Weights of a small mixture-of-experts language model, trained from scratch on English Wikipedia.
Experts: 24 experts in each of 12 layers, a sigmoid router.
Training: a variant of Muon for the experts, 1193M tokens, 9102 steps.
Below are experts of layer 9 (counted from 0) of a mixture-of-experts language model. Rows are named router (the router's row for the expert), gate (a neuron's input weights, with its number), up (a neuron's input weights, with its number), down (a neuron's output weights, with its number) and show model dimensions 0-255. Each number is 200 + 30 x the weight over its row's rms, rounded and kept within 0 to 999.
After each expert's rows: "gets" lists some tokens that make up at least twice as much of what it gets as of all text; "comes before" lists some tokens at least twice as common just after its tokens as in all text. This comes from a sample of Wikipedia text that the model never trained on. Tokens count by the router's weight.

# expert 5
router,203,196,187,133,270,206,259,199,288,229,175,226,158,211,210,212,176,194,209,257,181,200,230,233,209,201,223,202,216,206,209,198,194,235,157,213,205,202,231,185,203,209,185,227,224,204,221,237,155,263,192,164,174,180,174,215,230,134,224,245,200,196,224,208,172,237,250,206,191,169,215,198,183,163,142,164,204,201,223,163,248,205,134,131,206,209,184,160,211,206,276,235,193,197,216,166,219,135,180,227,178,158,204,215,185,162,175,189,220,183,158,183,289,258,218,188,163,174,187,164,230,223,154,202,179,193,180,206,186,218,147,152,182,203,213,218,144,196,207,179,204,229,219,208,186,188,188,208,216,224,196,198,134,231,196,167,184,200,206,207,153,214,209,199,151,207,221,218,179,154,205,207,128,204,174,262,233,165,153,199,252,229,216,239,162,212,172,221,156,197,193,198,221,172,214,186,232,217,205,169,147,178,192,197,260,187,177,230,214,213,203,182,250,241,215,259,179,210,178,172,222,195,174,181,192,188,215,179,173,198,242,202,238,248,177,221,216,236,180,253,207,178,172,137,184,177,198,241,167,242,183,185,227,162,209,210
gate0,204,282,187,245,226,181,184,208,212,196,182,200,205,214,227,155,172,218,235,178,179,195,205,215,197,219,207,201,186,218,237,176,256,193,191,198,188,258,161,223,185,223,183,202,186,184,170,262,224,149,182,241,226,212,217,211,255,237,186,226,188,182,219,247,220,221,218,174,181,192,197,190,124,183,186,189,145,168,233,213,206,187,244,192,215,213,183,182,197,150,176,180,181,218,227,223,221,200,190,231,189,181,164,193,231,214,204,215,194,154,175,238,194,204,204,235,219,240,230,209,199,201,176,207,205,178,128,242,218,191,220,207,184,257,182,174,194,202,240,214,228,146,152,224,173,122,148,220,216,181,232,152,170,179,218,230,155,181,233,182,140,168,247,161,186,221,171,171,208,183,224,224,212,157,201,240,198,192,198,222,198,202,209,228,245,211,171,240,240,217,209,241,210,191,183,136,246,181,204,185,172,235,208,175,172,254,225,199,182,157,194,231,227,234,230,204,204,236,210,279,194,187,230,153,235,183,246,203,216,159,230,170,209,176,99,212,221,182,181,236,193,134,145,170,248,231,224,112,232,192,202,191,188,242,210,160
up0,216,269,202,218,213,183,189,252,172,226,196,178,205,276,217,181,164,196,156,227,176,217,247,213,190,241,170,158,164,235,245,180,240,172,177,196,194,233,221,232,181,242,207,195,186,198,207,203,231,193,213,192,220,224,257,205,196,203,159,244,141,228,198,191,222,267,174,209,174,192,210,228,195,215,164,216,220,180,275,153,148,256,188,196,194,193,172,194,221,143,233,238,225,200,207,226,234,200,176,209,166,174,190,217,190,202,217,191,167,230,257,227,212,197,177,220,231,242,248,165,217,211,180,201,171,203,176,168,202,221,154,157,189,195,191,194,206,224,210,220,183,233,211,261,156,235,192,218,294,235,159,184,201,146,224,184,189,205,256,222,177,190,273,227,213,219,188,186,206,284,233,180,250,148,226,198,264,191,217,184,139,186,228,230,258,218,163,195,240,170,224,223,182,169,212,212,225,209,217,135,199,213,194,220,193,277,189,178,242,174,218,187,230,218,190,162,233,231,174,237,174,220,180,139,195,198,223,205,208,163,218,205,227,170,194,151,264,187,187,209,215,166,194,207,189,187,174,163,204,200,190,191,198,204,208,150
down0,162,195,196,212,167,229,185,190,203,163,166,191,262,222,197,229,206,196,213,246,221,224,243,279,201,166,191,192,210,192,193,184,192,255,184,183,238,177,175,237,181,181,170,188,228,232,163,240,266,174,203,208,230,203,187,193,229,210,212,170,203,209,154,185,233,198,175,230,189,200,194,153,177,221,205,235,229,226,189,174,262,213,183,172,198,215,186,204,195,201,264,191,169,203,170,163,208,158,225,210,238,204,183,171,180,228,260,172,213,213,202,180,244,216,205,217,231,139,205,151,218,196,222,172,191,190,236,186,211,221,237,176,158,210,218,189,189,150,243,178,213,191,242,211,207,173,181,186,165,243,193,201,184,226,166,181,229,199,164,194,191,142,189,195,226,198,237,113,160,142,262,215,183,175,178,236,205,196,228,192,192,163,231,283,153,216,223,213,168,222,198,236,208,247,237,236,227,190,238,204,211,195,185,203,116,191,248,210,190,197,205,269,166,247,199,223,189,155,194,186,214,211,184,167,225,177,193,227,186,221,214,163,222,146,149,154,213,218,139,215,223,144,246,196,180,174,193,127,155,285,226,210,161,204,206,165
gets: " was", " is", " were", " are", " be", " had"
comes before: " to", " in", " a", " by", " as", " on"

# expert 9
router,200,199,211,182,220,211,217,204,226,228,169,145,222,214,221,167,216,202,209,179,174,242,193,188,190,277,190,131,222,160,203,201,192,176,223,126,187,185,176,215,182,196,161,238,195,67,215,183,147,186,218,183,252,272,155,203,187,188,212,233,286,242,218,214,180,241,185,171,164,221,218,197,186,170,185,164,198,226,211,198,169,245,192,230,157,195,142,164,203,196,195,228,187,210,159,207,203,177,231,183,155,185,200,227,168,189,177,215,141,212,166,158,213,257,225,186,151,174,110,174,159,201,218,188,183,209,175,208,188,229,215,196,223,180,230,219,201,252,221,199,208,223,217,242,212,225,223,160,211,198,197,174,159,207,181,150,180,156,170,212,115,244,187,179,179,199,212,198,212,221,135,166,281,161,155,195,162,180,176,215,223,181,205,201,176,204,221,284,154,166,222,194,179,191,215,165,176,184,235,182,201,157,229,213,156,190,177,190,220,199,212,203,209,223,235,212,128,181,184,193,222,223,199,257,216,194,225,222,191,207,195,185,216,238,184,210,176,195,201,236,206,193,183,211,206,190,243,209,202,199,179,191,236,205,169,223
gate0,170,224,203,170,193,203,173,202,191,189,189,230,197,183,212,224,182,170,232,194,242,196,217,196,222,271,209,179,225,190,232,226,148,206,199,195,227,240,237,254,188,211,178,238,223,161,184,154,142,220,169,213,194,230,152,180,176,216,194,236,224,238,199,155,202,235,205,196,276,245,144,216,259,230,177,207,209,231,186,234,176,160,208,193,137,180,216,177,225,160,204,181,170,229,193,166,210,200,169,192,210,163,192,195,158,236,176,252,169,193,154,153,220,194,230,214,178,193,235,204,158,242,187,174,186,164,186,180,170,178,173,147,202,210,126,222,195,220,172,155,185,205,216,216,180,295,157,174,213,185,162,194,178,199,229,218,186,196,183,158,228,203,189,232,249,218,189,166,164,238,229,243,251,145,245,145,162,230,206,193,224,162,221,177,185,236,167,163,192,192,262,212,187,173,171,177,180,202,230,196,219,217,190,154,170,166,222,171,252,239,197,208,236,206,220,182,156,184,124,190,247,176,254,170,170,196,205,189,233,216,214,209,247,174,217,208,169,184,235,169,142,220,174,206,162,213,181,206,214,222,166,155,204,178,193,127
up0,222,200,188,161,194,166,221,184,229,168,155,241,181,183,198,236,224,191,184,241,209,158,163,193,263,242,171,173,216,227,182,197,170,210,210,206,238,193,227,194,212,237,170,257,237,147,205,179,238,221,201,194,174,215,171,199,169,192,194,184,218,287,188,171,213,215,211,230,256,205,159,199,213,150,190,203,156,161,169,248,201,202,221,195,192,161,206,160,185,191,204,205,192,225,184,215,173,199,218,230,170,151,269,222,200,200,165,150,172,188,160,172,225,136,207,164,168,175,192,203,160,197,227,207,200,181,238,162,191,248,129,196,156,141,154,251,152,186,175,172,181,212,176,163,162,289,138,197,153,224,163,197,156,177,214,226,174,172,211,160,207,196,216,198,162,172,183,172,199,241,229,201,217,178,229,176,200,215,203,207,165,188,213,156,234,232,163,205,207,187,225,161,169,198,137,159,174,183,255,184,200,176,205,234,209,185,210,163,233,190,180,218,238,192,196,215,178,176,150,172,194,188,218,240,181,195,227,222,268,240,195,190,194,203,200,198,140,126,177,189,207,210,127,138,194,233,227,196,195,191,226,190,206,210,218,135
down0,229,231,256,190,209,157,196,263,194,207,213,192,192,175,200,196,173,268,186,210,171,209,162,198,208,172,223,204,241,199,166,197,211,198,275,160,170,172,228,156,206,210,204,169,224,262,193,252,199,211,247,218,263,209,215,174,198,176,227,176,185,206,197,208,217,162,196,235,142,266,213,173,228,177,201,212,218,158,198,161,184,189,201,201,167,245,259,180,199,222,205,189,217,190,168,164,141,216,202,205,178,221,204,220,186,277,181,184,200,217,197,190,168,198,188,217,245,176,172,186,184,175,165,192,229,196,228,200,207,190,241,243,203,239,123,205,179,168,196,211,234,190,181,233,194,129,187,186,127,227,205,217,182,261,180,200,229,216,248,183,220,209,242,206,209,247,220,237,141,217,186,196,194,225,205,217,170,238,210,210,186,252,147,156,192,215,174,208,218,245,220,193,215,178,194,195,218,211,168,253,169,246,237,211,246,259,184,208,243,198,186,194,171,123,208,172,259,246,220,184,188,146,208,197,214,155,136,219,211,187,213,226,202,215,224,185,160,205,140,193,262,168,201,182,238,240,201,165,251,192,197,200,191,267,184,236
gets: " ", "–", " (", "/", "°", "′"
comes before: "201", "1", "0", "200", "2", "202"

# expert 1
router,186,200,188,166,171,220,275,175,215,205,226,191,215,241,195,174,185,201,219,220,224,210,212,208,198,291,204,158,186,282,196,223,199,193,126,201,195,176,177,220,184,241,208,224,183,206,187,182,178,194,181,186,243,203,215,225,204,201,230,194,222,119,184,228,187,191,186,193,202,203,186,230,176,239,188,190,238,185,213,199,205,220,160,234,215,205,157,144,186,197,234,220,195,144,215,215,262,194,210,209,314,218,202,181,212,181,198,266,209,186,186,191,169,231,228,219,192,159,200,188,178,258,212,211,182,190,141,148,196,227,143,210,216,206,219,184,180,212,181,241,162,231,209,184,194,204,225,230,129,181,166,160,192,236,184,163,168,173,202,186,171,213,201,189,224,244,195,208,162,128,191,194,217,231,192,217,204,205,116,232,205,186,221,223,142,201,184,179,182,205,215,212,249,227,247,192,235,218,168,216,166,218,214,255,278,163,173,250,255,167,219,197,218,245,227,288,193,198,201,215,241,199,194,194,213,226,223,165,228,154,274,192,194,196,222,236,187,220,202,203,199,187,188,255,192,217,192,223,160,216,193,144,216,174,194,225
gate0,174,201,227,203,200,194,169,173,225,221,242,241,205,194,189,225,242,175,236,222,205,252,231,155,230,156,220,195,217,185,216,216,246,264,226,201,236,167,185,161,210,212,245,235,172,233,190,201,181,172,210,138,181,214,186,197,189,217,147,244,175,198,216,228,245,218,222,156,226,233,265,246,170,246,204,220,205,215,237,272,248,207,242,212,241,193,221,233,180,168,215,196,202,215,123,239,230,209,197,274,189,228,216,193,217,167,161,196,198,243,230,220,173,190,209,176,167,174,199,217,210,209,206,199,213,210,233,222,261,173,254,203,172,200,175,167,187,241,163,224,242,221,215,167,189,174,165,207,276,215,191,180,236,191,184,189,249,204,156,199,184,202,160,188,194,167,182,277,227,210,241,192,241,263,209,203,172,200,156,199,213,192,169,154,212,184,176,254,241,184,206,234,195,241,196,218,206,213,118,215,159,255,179,180,241,159,228,190,219,240,199,169,241,261,242,192,188,183,200,194,194,219,219,208,212,167,144,165,195,216,179,203,216,171,183,203,217,212,235,199,168,223,186,142,205,165,203,211,188,178,182,220,258,252,193,254
up0,179,210,207,210,201,218,183,208,229,239,221,205,187,179,193,194,262,197,215,187,168,240,182,167,215,179,265,173,207,166,219,198,177,276,225,158,200,199,203,176,178,219,204,217,169,236,195,200,180,184,254,133,293,240,240,190,179,193,216,209,143,160,178,230,150,204,204,182,177,220,193,229,170,247,188,169,200,193,197,241,268,193,177,213,217,190,227,252,171,215,201,227,198,183,149,233,241,234,194,202,218,179,201,206,220,140,188,221,153,257,194,218,242,142,217,213,220,217,238,184,219,174,139,178,213,226,188,212,169,185,204,201,211,222,160,155,213,181,169,213,201,245,226,208,215,166,203,148,237,147,187,216,178,196,242,200,211,191,147,204,245,246,151,208,181,187,195,262,243,229,261,154,229,213,221,212,232,222,183,209,185,185,216,172,228,254,210,179,221,149,214,228,177,221,187,200,202,230,142,260,169,252,148,203,239,205,163,235,177,247,203,209,201,224,251,236,160,207,211,179,162,140,202,219,208,216,162,159,208,217,192,148,196,209,185,185,220,217,200,180,164,190,244,136,176,201,205,185,206,186,150,219,248,204,232,246
down0,221,185,212,191,224,168,253,171,144,163,189,215,159,211,210,180,178,235,216,188,197,180,161,268,198,199,198,177,197,258,194,215,185,195,175,212,226,203,182,232,213,222,246,204,225,138,211,176,228,185,178,251,185,207,199,205,213,145,220,152,208,195,186,206,202,178,234,216,200,190,202,179,238,174,211,199,210,218,205,157,154,236,213,200,154,227,153,166,233,188,217,164,200,214,195,210,178,237,183,178,226,224,181,235,219,221,243,218,212,145,173,157,154,228,185,192,192,187,195,235,185,228,197,211,220,160,168,175,239,190,130,206,193,177,215,199,218,169,169,175,170,211,173,219,201,211,219,234,158,190,207,201,178,205,228,166,178,207,247,201,213,161,204,203,185,230,258,160,142,145,205,188,236,157,250,175,208,208,203,137,206,109,219,236,216,182,221,158,197,243,148,136,190,128,231,226,224,194,261,186,292,163,237,172,155,260,258,172,240,141,191,192,183,157,148,167,249,197,168,212,200,195,169,191,168,231,237,212,188,167,200,250,201,217,224,227,169,201,168,248,192,246,216,235,218,235,217,189,200,186,227,162,190,165,194,172
gets: " of", " in", " for", " on", " with", " to"
comes before: " the", " a", " his", " an", " their", " its"

# expert 15
router,194,177,201,202,205,236,218,218,139,186,173,228,179,177,191,177,170,208,247,215,219,220,210,248,189,278,195,187,156,229,204,208,146,167,203,210,166,235,158,196,229,175,156,215,210,203,180,197,144,159,161,201,255,234,139,169,179,209,136,278,251,194,224,215,150,191,227,238,225,188,231,200,187,168,226,198,209,226,237,223,195,188,221,205,163,164,211,206,198,229,276,245,214,206,241,210,212,246,228,224,169,165,195,175,244,171,202,205,190,183,199,199,240,262,211,196,215,216,214,195,214,241,224,212,174,233,184,224,175,255,204,178,200,170,231,213,209,221,181,149,195,212,185,159,189,225,206,122,190,178,202,176,187,208,245,171,164,220,201,183,139,227,166,231,225,225,152,188,166,155,170,217,245,190,225,230,153,199,200,227,212,239,267,193,185,168,174,187,156,212,117,190,247,198,212,201,203,193,180,228,142,174,215,192,188,121,214,184,200,218,241,205,138,268,210,214,173,168,212,203,234,213,166,202,194,197,201,240,187,185,223,189,235,208,222,188,192,279,167,219,205,186,198,215,181,222,189,190,188,196,191,214,187,166,186,288
gate0,213,187,170,167,226,193,207,182,184,199,231,222,191,184,149,211,205,185,241,187,189,221,187,217,179,205,201,204,190,221,249,242,224,166,189,152,190,134,146,172,200,242,169,188,232,181,213,193,216,274,167,238,214,182,179,143,207,225,150,213,189,190,157,245,238,208,145,207,237,157,231,206,217,233,182,223,148,227,247,212,190,156,162,165,198,153,185,177,139,197,164,249,159,278,190,173,127,237,181,241,193,202,188,207,162,221,206,247,206,171,198,168,144,191,251,235,157,228,180,225,195,202,221,194,242,245,162,225,140,155,186,173,234,228,182,206,245,206,230,218,175,243,200,226,172,206,142,181,169,225,190,210,173,234,216,212,203,184,196,199,247,222,199,203,174,227,164,141,239,151,169,169,246,235,197,239,221,196,198,187,221,243,200,143,229,251,227,202,161,145,188,196,181,220,269,183,195,223,176,260,172,220,180,209,205,187,240,203,231,182,198,197,217,210,184,207,186,205,185,191,202,195,204,160,216,208,212,229,146,186,155,231,207,221,176,237,242,190,148,164,199,251,240,170,192,211,196,230,214,182,214,267,181,200,187,188
up0,172,122,168,182,203,198,229,183,202,261,214,205,198,177,169,244,187,223,221,234,166,157,180,273,234,217,229,178,160,226,228,223,156,239,216,219,213,173,178,161,199,203,169,201,232,191,189,194,174,259,191,182,222,171,182,200,175,226,188,220,189,192,166,211,191,212,204,209,257,271,195,180,208,240,241,274,168,187,235,267,225,177,221,172,191,205,228,150,153,218,183,181,188,226,174,186,194,216,177,188,220,210,174,155,209,176,223,201,214,163,217,197,179,211,261,182,149,233,204,186,230,216,201,168,261,201,263,151,173,237,151,194,269,247,190,176,204,230,227,197,179,246,206,200,198,246,223,211,150,177,183,182,186,177,268,220,177,192,188,129,232,201,185,192,217,173,203,220,206,224,165,181,258,233,165,180,232,208,249,207,237,217,197,197,191,252,218,147,145,167,219,192,230,190,203,186,196,221,195,213,150,249,179,158,214,193,198,183,197,213,242,179,206,144,220,192,189,176,224,167,216,202,204,233,249,212,199,210,214,170,210,176,214,243,160,208,170,169,205,229,271,189,257,181,201,166,110,194,205,197,194,201,188,160,146,202
down0,247,237,174,273,251,195,213,232,237,206,176,246,220,138,181,225,180,113,208,199,242,168,173,218,176,200,176,235,147,199,195,200,212,225,163,226,180,229,201,190,183,181,227,217,217,184,130,237,239,219,212,225,157,103,204,218,192,161,216,196,188,127,221,211,176,181,216,135,191,150,221,212,218,159,237,134,165,194,215,224,263,166,241,173,240,191,257,164,212,186,208,233,214,189,219,190,220,175,168,192,194,175,204,164,159,184,150,181,214,230,208,194,224,196,170,198,174,167,240,207,198,264,175,153,167,193,232,186,260,214,156,178,215,218,187,206,179,195,202,190,237,170,220,152,218,261,171,187,216,191,211,201,148,188,169,186,187,207,224,204,186,217,163,147,182,217,183,209,182,211,187,159,172,229,178,128,228,212,161,262,181,197,166,191,213,256,154,223,226,202,223,157,243,193,172,226,199,177,177,205,230,219,202,250,206,202,209,180,192,224,164,266,233,216,205,224,205,202,238,220,203,190,184,229,226,209,187,183,191,133,188,219,178,217,170,179,186,149,188,188,171,246,198,186,181,176,254,148,187,192,210,204,216,211,219,217
gets: "-", "1", "0", "2", "3", "4"
comes before: " |", " |\n", "–", ";", " •", " October"

# expert 17
router,148,229,195,193,217,222,234,171,169,207,192,216,200,236,193,136,199,210,157,227,190,176,253,224,193,250,179,142,185,167,159,200,212,205,188,167,174,189,185,176,200,225,191,200,139,170,194,240,168,172,200,172,207,238,196,187,190,141,242,195,184,213,203,173,199,200,215,261,265,183,195,254,190,185,189,169,224,176,190,168,235,230,159,138,194,216,183,167,219,160,192,210,190,187,224,184,224,243,195,223,192,207,218,166,221,184,185,203,172,164,222,195,166,259,223,187,183,199,187,187,195,202,186,183,198,289,150,229,184,219,273,156,203,228,166,219,166,158,224,245,190,226,143,213,179,189,177,160,146,218,183,189,161,216,211,155,137,168,209,174,182,212,206,199,192,212,204,225,173,142,136,216,261,182,194,165,218,165,121,206,189,165,199,241,176,158,184,211,174,161,214,188,219,161,252,172,232,201,172,219,186,205,172,196,193,201,204,203,218,209,207,225,226,292,173,194,213,174,166,185,204,174,159,234,168,219,205,177,253,164,228,143,162,202,221,228,196,239,225,186,152,260,153,228,200,236,197,182,183,240,208,165,231,160,227,245
gate0,222,197,177,159,219,189,177,220,189,202,195,212,162,229,242,223,228,270,184,179,232,224,187,218,223,246,178,239,203,187,202,208,169,170,231,237,167,223,156,161,151,252,136,193,217,199,221,215,169,230,218,221,191,239,203,206,266,162,234,254,191,212,177,165,157,190,234,212,177,238,187,194,179,197,183,256,196,205,227,246,237,172,197,192,165,215,196,186,173,185,265,187,242,223,186,227,230,198,236,178,184,195,211,177,169,218,229,224,201,196,191,265,155,180,191,146,216,247,192,232,189,213,137,165,215,222,231,223,238,201,171,186,241,208,154,200,207,194,207,194,242,195,184,177,143,201,226,214,215,239,192,236,213,215,213,233,224,160,241,196,248,166,167,169,225,193,213,186,211,151,189,290,225,255,200,174,182,181,215,199,193,185,169,251,238,176,214,156,282,193,152,243,224,190,185,199,187,237,185,176,200,208,208,123,209,209,224,166,225,171,213,184,251,219,196,241,199,197,192,157,207,212,222,180,161,153,201,214,183,190,197,181,139,204,223,212,226,167,231,188,178,179,245,161,235,214,212,135,242,238,180,206,100,191,181,208
up0,175,149,182,124,173,241,181,127,191,231,198,206,231,159,174,173,258,174,217,164,154,141,249,244,168,191,152,172,183,163,196,200,191,228,199,171,177,201,194,219,163,177,216,180,218,183,203,214,206,192,191,226,231,227,222,176,175,209,175,193,264,135,216,198,245,202,117,127,209,177,200,226,273,220,240,211,156,227,153,199,150,244,186,184,191,173,229,204,190,141,226,150,206,240,240,234,194,225,230,208,182,185,231,237,241,197,224,176,222,195,206,179,207,177,227,183,144,196,205,172,185,211,236,238,166,207,205,198,201,209,211,192,218,176,228,174,237,194,208,226,191,150,178,213,239,128,145,233,228,191,177,191,160,217,244,185,186,193,170,172,176,193,174,221,218,212,192,182,186,258,261,181,224,174,207,175,157,183,162,167,184,198,118,172,181,171,220,161,164,207,194,210,211,212,206,234,244,193,192,263,174,193,192,163,239,204,209,202,168,241,178,201,164,165,136,182,198,189,222,254,230,216,194,207,233,169,202,229,173,189,203,222,232,225,221,247,212,237,204,241,170,234,178,231,200,192,194,198,164,202,198,212,223,241,188,153
down0,159,184,210,233,203,210,197,233,243,155,233,185,183,204,178,234,153,143,251,238,208,224,171,162,190,195,270,219,164,250,204,191,209,177,227,222,203,211,230,196,212,162,192,186,169,235,173,201,193,205,165,137,179,178,244,221,176,161,169,224,200,137,197,236,219,211,174,166,190,214,243,201,242,147,200,188,147,163,212,121,187,197,185,132,181,208,224,218,211,189,161,207,167,183,180,178,214,144,168,182,235,245,177,187,213,245,145,198,225,185,228,215,279,254,250,185,191,177,246,176,236,205,214,183,241,176,185,197,184,221,225,143,135,203,198,234,176,213,219,203,176,234,241,243,139,212,180,172,194,210,223,171,194,185,206,166,209,204,200,224,172,201,197,240,228,247,151,178,194,183,247,182,169,203,193,216,164,193,287,200,207,218,200,211,187,231,190,229,197,187,171,164,220,152,244,222,206,190,166,193,228,207,167,242,167,181,218,239,189,224,157,260,238,189,212,216,246,233,211,144,215,209,218,212,204,189,201,167,253,153,230,178,253,217,175,175,184,201,157,176,232,162,222,217,233,234,229,233,225,162,241,193,221,189,208,203
gets: " |", "|", ":", ";", "-", "="
comes before: " ", " —", " +", " −", " –", " L"

# expert 21
router,221,238,204,150,163,237,233,172,163,199,180,181,175,207,217,150,204,220,168,247,194,192,196,160,159,239,174,194,195,115,178,247,214,190,215,180,124,224,194,182,197,226,221,209,160,165,206,196,203,181,204,196,216,217,166,192,173,164,170,253,203,166,183,203,237,160,205,172,166,242,180,234,184,198,225,204,213,158,224,197,169,238,230,186,192,159,201,186,166,184,218,153,190,209,154,180,207,226,173,190,191,167,192,161,231,211,177,193,141,197,173,158,182,249,195,174,154,162,194,178,227,214,176,166,196,239,146,232,172,201,221,152,213,228,191,238,154,183,178,197,206,232,176,180,176,140,203,171,180,162,154,151,182,269,199,161,156,222,206,169,218,187,264,174,218,153,159,208,173,161,194,220,250,158,173,205,190,154,189,204,186,191,190,185,215,141,225,207,149,96,286,170,251,193,217,208,170,206,144,204,217,186,246,211,239,184,196,144,238,221,205,197,227,226,166,230,210,157,215,222,213,191,224,209,196,203,224,141,190,178,236,164,238,213,211,203,192,199,195,215,186,190,169,172,199,189,192,205,143,185,159,157,250,205,209,175
gate0,175,201,178,213,231,189,223,227,202,262,174,222,160,213,156,256,202,131,169,186,260,187,164,232,150,197,249,183,193,165,182,202,244,212,174,165,209,161,224,183,209,135,211,210,235,180,199,249,223,176,174,210,219,173,160,145,159,205,202,216,203,223,158,211,195,255,188,167,157,194,240,224,198,152,159,204,266,169,195,141,216,239,246,207,220,210,165,193,203,164,223,152,188,207,184,191,286,184,200,132,218,215,202,136,207,291,185,207,190,214,205,224,224,201,207,133,223,216,201,198,177,188,191,201,205,204,171,204,143,196,222,197,207,217,203,202,226,184,197,204,172,211,197,192,197,166,215,173,198,196,191,238,148,278,215,167,240,227,161,227,152,200,216,200,232,218,207,235,205,197,214,184,175,180,252,212,222,205,189,141,199,232,273,235,189,231,193,231,188,203,219,187,185,172,189,200,206,201,122,212,207,236,163,233,196,197,249,166,212,172,232,255,266,252,190,183,208,219,189,247,176,164,208,153,163,195,195,242,232,225,210,220,221,190,227,253,203,184,203,220,165,184,239,169,191,191,210,201,141,184,191,188,205,254,199,192
up0,213,273,233,231,202,199,212,172,210,183,258,207,203,225,177,197,240,219,243,233,137,122,187,168,231,198,177,241,202,239,156,212,177,177,226,192,251,253,233,189,212,228,211,232,199,183,263,167,202,193,200,224,123,213,241,226,185,212,199,218,167,206,270,165,260,253,190,201,226,186,224,164,229,237,228,211,171,197,206,209,167,188,194,214,235,211,189,189,246,247,163,239,199,234,201,221,182,211,210,235,170,226,218,239,182,193,149,198,199,126,229,211,159,212,208,265,171,202,230,201,277,153,181,207,214,211,240,186,183,219,142,226,195,200,145,215,254,222,194,214,208,173,201,210,182,246,222,222,161,190,215,211,188,192,185,202,184,195,217,208,246,160,219,160,162,216,206,263,238,230,250,229,219,163,201,238,240,246,220,224,207,183,141,225,206,188,170,205,182,241,189,231,197,220,191,194,186,234,251,161,208,208,254,225,229,199,169,223,181,222,216,144,213,168,162,194,211,188,191,153,200,246,216,204,219,196,222,198,184,182,245,255,200,247,211,194,207,176,227,164,246,243,148,180,194,238,201,203,233,218,206,177,226,196,240,247
down0,143,186,204,212,178,193,213,198,183,279,182,206,164,177,223,223,169,172,180,199,192,221,189,229,211,184,240,211,243,165,146,254,261,226,210,168,201,181,207,198,177,161,215,256,186,261,213,220,188,213,176,158,217,180,115,248,170,182,220,160,175,228,219,244,206,224,217,210,160,216,187,208,162,253,203,183,207,189,199,208,186,160,164,218,152,199,154,254,208,184,234,174,237,228,174,202,258,173,196,166,235,220,143,234,227,238,230,193,172,167,180,231,229,154,213,163,210,183,217,211,171,163,203,137,151,192,174,198,193,176,217,199,208,185,198,201,146,173,185,250,199,182,224,216,141,246,189,214,182,184,274,260,209,186,215,148,170,184,188,220,203,158,186,225,188,174,250,226,174,191,138,253,211,259,210,183,223,207,159,203,220,188,241,211,220,198,201,165,192,145,210,165,208,178,236,204,223,217,158,171,233,197,167,208,118,150,240,179,208,223,182,209,205,238,230,237,123,225,205,185,198,177,177,152,193,215,196,205,204,174,198,210,183,178,229,211,245,207,235,219,208,224,233,204,189,196,159,233,142,186,171,209,229,172,185,228
gets: ".", ":", "-", " |", ";", ")."
comes before: " The", " In", " He", " It", " This", " She"